From a checkpoint of a small mixture-of-experts model trained on Wikipedia: 28.4M parameters, 4 picks a token.
Below are experts of layer 7 (counted from 0) of a mixture-of-experts language model. Rows are named router (the router's row for the expert), gate (a neuron's input weights, with its number), up (a neuron's input weights, with its number), down (a neuron's output weights, with its number) and show model dimensions 96-127. Each number is 128 + 24 x the weight over its row's rms, rounded and kept within 0 to 255. Numbers have three digits each.
Before each expert's rows: "gets" lists some tokens that make up at least twice as much of what it gets as of all text; "mostly gets" lists some tokens that are sent to it at least half of the time. This comes from a sample of Wikipedia text that the model never trained on. Tokens count by the router's weight.

# expert 9
gets: " the", " The", " a", "The", " his", " of"
mostly gets: " the", "The", " its", " The", " his", " their"
router:114169134089119147127117181127091080095149125142157127145104128124099132162113123097124104129091
gate0:130157137159107127138105126175117181139123148091134134121121128113134119135088110142089103098101
up0:092148166092105128120118091140144154149112113137132110116145111139142133194112051127104147102109
down0:115134151122129132125096131076145121143128097147168120120197121112140113119114152149125122194142
gate1:111110110107122118157102100156091110161159095142155122140123141124084156110133124127128158090166
up1:108121112104118114163090108144091116143161100146157117153121147113098158107126126118128171089167
down1:152137128159129092127104161106132156137148103127143131140128115080140148175161108144097112142138
gate2:111171170142098097100103152111142142100116102123107121124131156091137120137091141108134129113111
up2:135090095115151151154173108139124118148142156146139123137139104153113138122160127144124138151137
down2:101167160107101105138087112098142133102103125084105115120139112098129144161093156138119116130114
gate3:105105128129106115139144143126130110118090122088156114116137157138135118131101153117166134158162
up3:157136132124151129109108108138121148128167134164097128131122102122115142129155098150091135105102
down3:082161132120119104148120123137157115129122130132152133195165101112147107111144145104161164130113
gate4:096108117131168084087120097151118103096131161135171120134132132094117129119109123117103148144157
up4:100115125084166071100111093156138117096138147129173124129129125081133103099094135110128151145140
down4:140115102112148142116164183099161150110127127114130128067169107152150164135133059117135113110137
gate5:115114146103125128154158159111157102104104162147165131201133137155129154119102118141133119123161
up5:130158091136052142130142070164079151140116132138053105098122128103109136111166128119152124136134
down5:165105119109147099119136184139146161134109140117163156152151132147164131153095094130166110138135
gate6:144108128163086158133165154155128146095149146123124120110168169151138170101145126130104171144134
up6:126138141094171090134080084122132112161110109132132146158105094095100079145125124150143102114094
down6:062130129110136109133122101129098131127141104111151117105106100115126165143134124178109159139078
gate7:160116088148135142100114161120131151160139114126117144142122119131150113152119179117110115113101
up7:146126094132115112128165129143097138117156106157114098084105119101104136125132152086125140120173
down7:126141152147134103142138142131121154125122120146131153180148111172118126164128145128109081126123
gate8:087148155127141158145117197149093147139115132114130126157115151122094177116119166121172131165104
up8:108143147149127152147141196138095140133121132105122124144109148135092175120123168108178128171123
down8:102133072112138129136075148097161062104123127158118137098137142145125131148127100146138029155100
gate9:152152150140133113121145114144131111127164129090133120107138111151150146168169134144170083151159
up9:110080116116129136137116138120118152125103118161136127149114142115103137106107109116069159123101
down9:129120144123161145153115140140149139149102089153148149125128125131126096134071119102140148136152
gate10:150185109111136181113122123094071107125149106073094124130147108123113131112142118157168155163144
up10:145163125113144159136139147097055124117145100101116136148104111118100103111167105136139132160132
down10:126126129130100120145146139178143149146084134144111136160135150098113085134129129131168091112148
gate11:152110181123107134119095123087104118150156138164161101091150140151127128137138118087121133123126
up11:152128117120139139173089082155076142122175148154137122142188115091176156098138158146156122119100
down11:181088189131162138126133117122115127111105113118100087106141125166154105182121137100150108113124
gate12:147118083087152140128166169130112133131104121114126145095106125099119148159121121154122128157128
up12:143112090081173142130166162118122134124093108126137150107108133112126153163124129160122127159127
down12:116134120108116129145113149161126109159146144141139140143143146155148074103107158137147124159107
gate13:116150139109190143145103114116112065121117113151152102108137124120107161120170107121129130113088
up13:103149127102138147130096109111107059096141121138148113105130150138113157137169117100155131104091
down13:099164138144092153144103138158159088131172157117160144114113125087152121091115144128134137132077
gate14:086116146139092123150165121142146128167129139079151167154141110132137137105148123101087097117147
up14:150125083134156112125091107134123159097129139174136111105129157138133108132106127150168173108103
down14:141073102122115121149143080111122126138199095172125150147084134134125153119081134167131128139108
gate15:118149147080153123091128144118125164145114106121184144160138110115104095134135159127104113130129
up15:119151161080151123098120155107124162138107106121196137161134116121100098130129146126111113134130
down15:146151147143117137083124147166118112141146151126098124140148107137146108185126112124163131131100
gate16:133108142131116134121088150118089126100136128119165112165128095142114157110102175158135154140135
up16:124153121121140130136157096131181127140120143141090149093121169123135090136157077096105108103120
down16:082128153125152139143146048120153141141125119086092154153153139127122110074130188125119186098125
gate17:133091100109099120117121104163126170162185136135144120132153142134118124129163075130068112147114
up17:138090073111091137117120090174126168148182124116158135132142152108106130149141103126076111175107
down17:135117141167115133128110133132087156135133123133150117071130124159105152145149135133121118102120
gate18:132129168127121099156147109076128106110153104133129133133112150119111103170118132134131108120117
up18:130149159129133117138154107058132125121155114145139116138120158116117121163143172123129115139106
down18:128132168140160129075148127129087086152111115168144139107110097174079132118133117062121114147132

# expert 41
gets: "s", "a", "i", "S", "es", "u"
mostly gets: " San", " Ro", " Sa", " Vi", " Su", " Z"
router:122117135170118135123145118137114208102148108085149151115119117088182135117120120149137114150123
gate0:133126183112133151129117163167144127112135135123156166132130107074142130140135151129111135125146
up0:134141105135109117122144101111128126152142120133127063128115146178113107111140107141141129139117
down0:149158101120105172134150138140137203115124154120151128093131156109138120126127135150134145139137
gate1:112183113158105153109143130085110114099093139170152157116097098132168088116112149136108149100146
up1:130078146107149105125102111168143136166142127099107108156140147125085165132143110119133120159102
down1:140121157134171099151097164109133116074163158142148123133101099130094132108136142121129113140159
gate2:109102141154102118127120087082140184142161126150099148138132161160149120146131083107173143187104
up2:140124167184113127131138111089121125160127152171095116117131130165135133130143101130115145155142
down2:139117130137170146154147148133155168076124157091124130147149140119115106174094119124081099153104
gate3:146109087145118154145100150125133151158131095082090140151126125123128110140134081133121143142093
up3:142125097155122154142089162125134153147129079067099132171128136109127115157125079146118160125113
down3:124109084156149090124137079136129123127133165138126141113110183141096117149103142045127136131142
gate4:106081139120131111130112112133141156112120133077132113117166073121115124129161146135138087112139
up4:094084133127138110127117125136145158125132136087131119102156084131118123134173149150135098109161
down4:120158116183108129118132123117102130105176160121103116104127139111100160125163100159125148153133
gate5:128066109148138125102109117113161102132143127117154151181111102133156161116147133124149124175172
up5:116124155155122128120107136139099148119096133168115114104122177170149140146137113116080154142141
down5:147145145149119122138108138064118107120130146091129129143138161123122135166132171202114157120168
gate6:104134136124133122128126144147120136127136140146141142121110113123117133177112096111140137109130
up6:109135138134134123114124147165110133123154149144138124119099095134119135176114123120151126115118
down6:115113139174131134147131141147107115174089118162101196122138116104124149148109123124148084134167
gate7:144145142143140143104129141125139141173100109128109140148114109079101108143166168128089101151120
up7:157149126142126139097132146128138152166098097127113129144115102074087114146163157138082086138128
down7:135138069152120147099103118081126104155121126106104115134134112075086135106126146128155118143158
gate8:165139108180147103136134128147159123132124133096133126146174112076153177143122123099126127159088
up8:179137109181134104141144124151155116126120139101139141136173123077155173133127127109122125162078
down8:133156129150107153185108106150112168149159087160124113103148096111171142153105135096127162102114
gate9:145121170137141127113083153125101130109131112106152102150088137152156116171126133130124137127122
up9:136116161133150114110087168138112122123137119101161102146091138157159110164131140140125125131110
down9:149161108127142092122144135133108106141128123128182103186071141112191113129102157147135112097098
gate10:103102128123114134170158129144168119111104109117154101136161138125109104134140161154131157128150
up10:149160117128140137103116139113092129140148133140086143109098113150145161133103104119136122124105
down10:157120151148138135092123145101130121095130173153191144145089154114106134144103115096147153102139
gate11:118085112159125073150124138081136139146131121083143098097136104136142128131108115154087148132093
up11:122107111165135082147123137059132132143117128077145102094118109129138141116107109165101146145089
down11:135087102094171123131168141119085143106132131091157096087088111106132146104115135147141123113134
gate12:082090140149109138121121126152108166162143053134127110110147151123124148155132130150100128159122
up12:150101116150133134129097110131111137108126148119122134147138129140119131145137150124155084126109
down12:169104144121143131109071137148164137108135150123114104136141108096105137150185127127142133145123
gate13:159141111116162156130140089116106138144154113113150147118126144102149082129208173136119131158132
up13:154134109117163160133124091107101122132157124119159151112123135089144074128201156136125132147124
down13:157104131135119119140154128146112142130081082136115120167102112172139093118107125096095118154104
gate14:153133148113105130078135110155147144092133117117129145141103101129119114103134117128156139142145
up14:095137114137159117165132146099103099163121125148137109119143157108143125153128108131092103109096
down14:126127169131110149112140148145131117138142130120140135164122148139107150164131187113135117145156
gate15:077165116085156132195135082104126109109114124065103115169128119121123124108159145091083166146122
up15:191092148166113141057134176152143147122141125195152143074116143151122129138091104159163095101146
down15:131102144089144149157107107139136158142095107147114125129134109140153125144134116127145172117142
gate16:112136115120133149119136109122115139115132154100129122098133152145119150157158128123126137132168
up16:143121140139137101138121159126136115141112107161123136167124111101131111108090128133117129116102
down16:130164134136142122134146079106126125142147112101133120116109141110141151151138114133139131138098
gate17:142086122111127153154115138118137128157116067123105154146099058097091160102129108138138150156139
up17:141138146092122125126120134138171124162095139113135170134130114174101181111131116144149143133097
down17:124136143155095096143129129150109095155125118129128123135118145124112168111129102143149149147133
gate18:103161110183155121131126148144155123140123145136115138128132107110166143129143102102098140109132
up18:176124153107076135150118116114075128123155138122154116137143139135086116145115147129143139151143
down18:150137184143141139110146125123139155180161124116126161153131123132149152117142116140101120107146

# expert 4
gets: "s", "es", "ers", "as", "S", "les"
mostly gets: "ers", "es", " they", " people", " him", " As"
router:087127139130126139124127110128097136085174110104113127115143145084130107096110120168143141161107
gate0:148116145104154135125098112118139118106126109092169101136161087148116153070146132115176137146101
up0:123133141145109118129153152128098130144151130152084163119094179108144117168117111147106104105144
down0:165137137183157131142157123122117135098112138157155146152137138109123106155120116165113122131110
gate1:068096093165142142069149155149156166125102143096161173171143135136103154134156164176126150115153
up1:065088102162151150083159148162154155128103142092159170178129127137108146138148151180140140123157
down1:092107140132149126149126179106097092111118161116068122091130111106136141124108131117130091128142
gate2:100161162153126081132129088152138125123156117122126082130169141130113121118120140118091131168120
up2:184133095105145173113102164129088140155107131121114142152096125121138117137128135116148122129141
down2:168113115069137123130125163109134170139132138111110121141107148173139137157128075145142101136160
gate3:126103148156088154078110115137121113131143132111131141121092138135129115092134148156110131103127
up3:121121146138146130093123139140137141149110160140182121126131147134164113117058157157091123104162
down3:130125136094083125135140114125070141109126093161079107103147153089100135137110144137102137145102
gate4:128109118158110142095104138110152114180144133089126148142123127123095132146163176178128092120168
up4:109110123186109134111100160115118122184123153121159153139114134121100124170133141180140132130140
down4:099131103128116067126148096130149132108115087139130112119139097129110102137059092104102080138123
gate5:123143165116136115147140141113104112163096102134119097114128116168181131117107144137117108074147
up5:123134159126131115152131130102106125157100102127112096112132117158173120115099144136112123074140
down5:125131116141166105144130111132119120123086120150116131158118134110156102156131157136163133140122
gate6:133138102117156141122107092151087140078129099106126142116079108118120098117127113139116127114101
up6:141125165115115130115115124115139149151165131137153099146150145155136137173103135134150141110158
down6:127127151175121138094136135109134093172148134123093120117130127123157134145158102137096114124121
gate7:161137131097119187134154114095091138134143133126132104130153124126126125164140159123144125164118
up7:168118134122119178142132144090109136129150162131137110105159123131115129151131136125157151146115
down7:137086140100125118132122155135107144126106170136118116117135149110132162084154098180090141103147
gate8:116127145141099120154070111084120146152134104080134122131118110137120113143148132170145093141134
up8:133111110132167148117169125166122108091105163178105123142157145118117129105103108093110159109116
down8:099148148154103103134105095113136124126134116115110139096134144049148123141089179136125118123105
gate9:118143158144098066129125155135172116104144158151157158164128109165132126156076102112124140120107
up9:146121093103158178131128097125079142157123105106105103091119139098131126107182159143126124139144
down9:156126097165154117115133135127105142110153120118141138155122149136112114153119158129124131138107
gate10:120118134133100145101113120085098130152125118152179142101141118125171083095127074078127121131153
up10:165154152123140137095103182153145120102135136117087138146147116165085138132100147140134133159077
down10:151118135137133132119139148144153151152143175131128088112187116132155112110132124152079137163154
gate11:106140108173156128142142169122124156142119120117140152149165095080148138126114161124115142122127
up11:097150105176151142139143167123126152151120122117144162145171098081148135130116167120117139120127
down11:144122105093129148097117130122102141143128130122081162109113150105115137118116126110120113157110
gate12:131164103102125150134110125099168129101142105090164123124142127075128132122149112119135124163168
up12:121063152145137102137151133139093121143120141179086132120121142181140131131105154133131128107096
down12:111095127123110131140125094120129111164148124122119151125144144142130111111085100111139149103111
gate13:157115105127136136154131104162077078162097101109159122161150148128135115128112120112142116153157
up13:102115097116157107094140103128129129126099141104140056138143107121111089159115124091113062122138
down13:113090139115107132098119109107124135104128134141161087140131130117141148088101108135071132139134
gate14:097081103156173145109108115159099130136106163152102095105131128141136129081127125161167129132127
up14:157184161098083098156144143101157124126134103103150163147117114113121129189122130107095126122127
down14:104105146120128121119090098191140117114141122135083131168151116119133109124149120116154126128105
gate15:128119104148105110113114112126111134124124153131153099144156112131137131125140119112121101140147
up15:142145121053142162135158188109096133119120125149127156122077127166123132128056136158150144113150
down15:105104125132094137113108134136123160119119089147142110152116160111135159133107141125121128156159
gate16:144146153128139125097133109120156101147139103085093154119146171089127163140135126155097152149143
up16:115102113111109124167113128132097137113105165134140093149119100171148129103120143114143105109119
down16:105160121132137103132075125142118130197114132109188058119087121160142094193139148125082120132088
gate17:095130138146120146157147145144081119113139141161134128096122163133134106119154118159097097139187
up17:119134129130119141141171167145084113110132153156134132102113161130147113110157123152105103141199
down17:159140103155134142101060098121135120101102127150134146111124131113135140086086149126187102184108
gate18:130119120137095109150131101154118151111139117125117090089082172124122162139127127111147158125143
up18:124135133120162147102120157098140115134116141124140161175150088123138101113119127133113092135106
down18:146111155061097125130159102165107120148139119110109164153135125121131137147135106108132122117159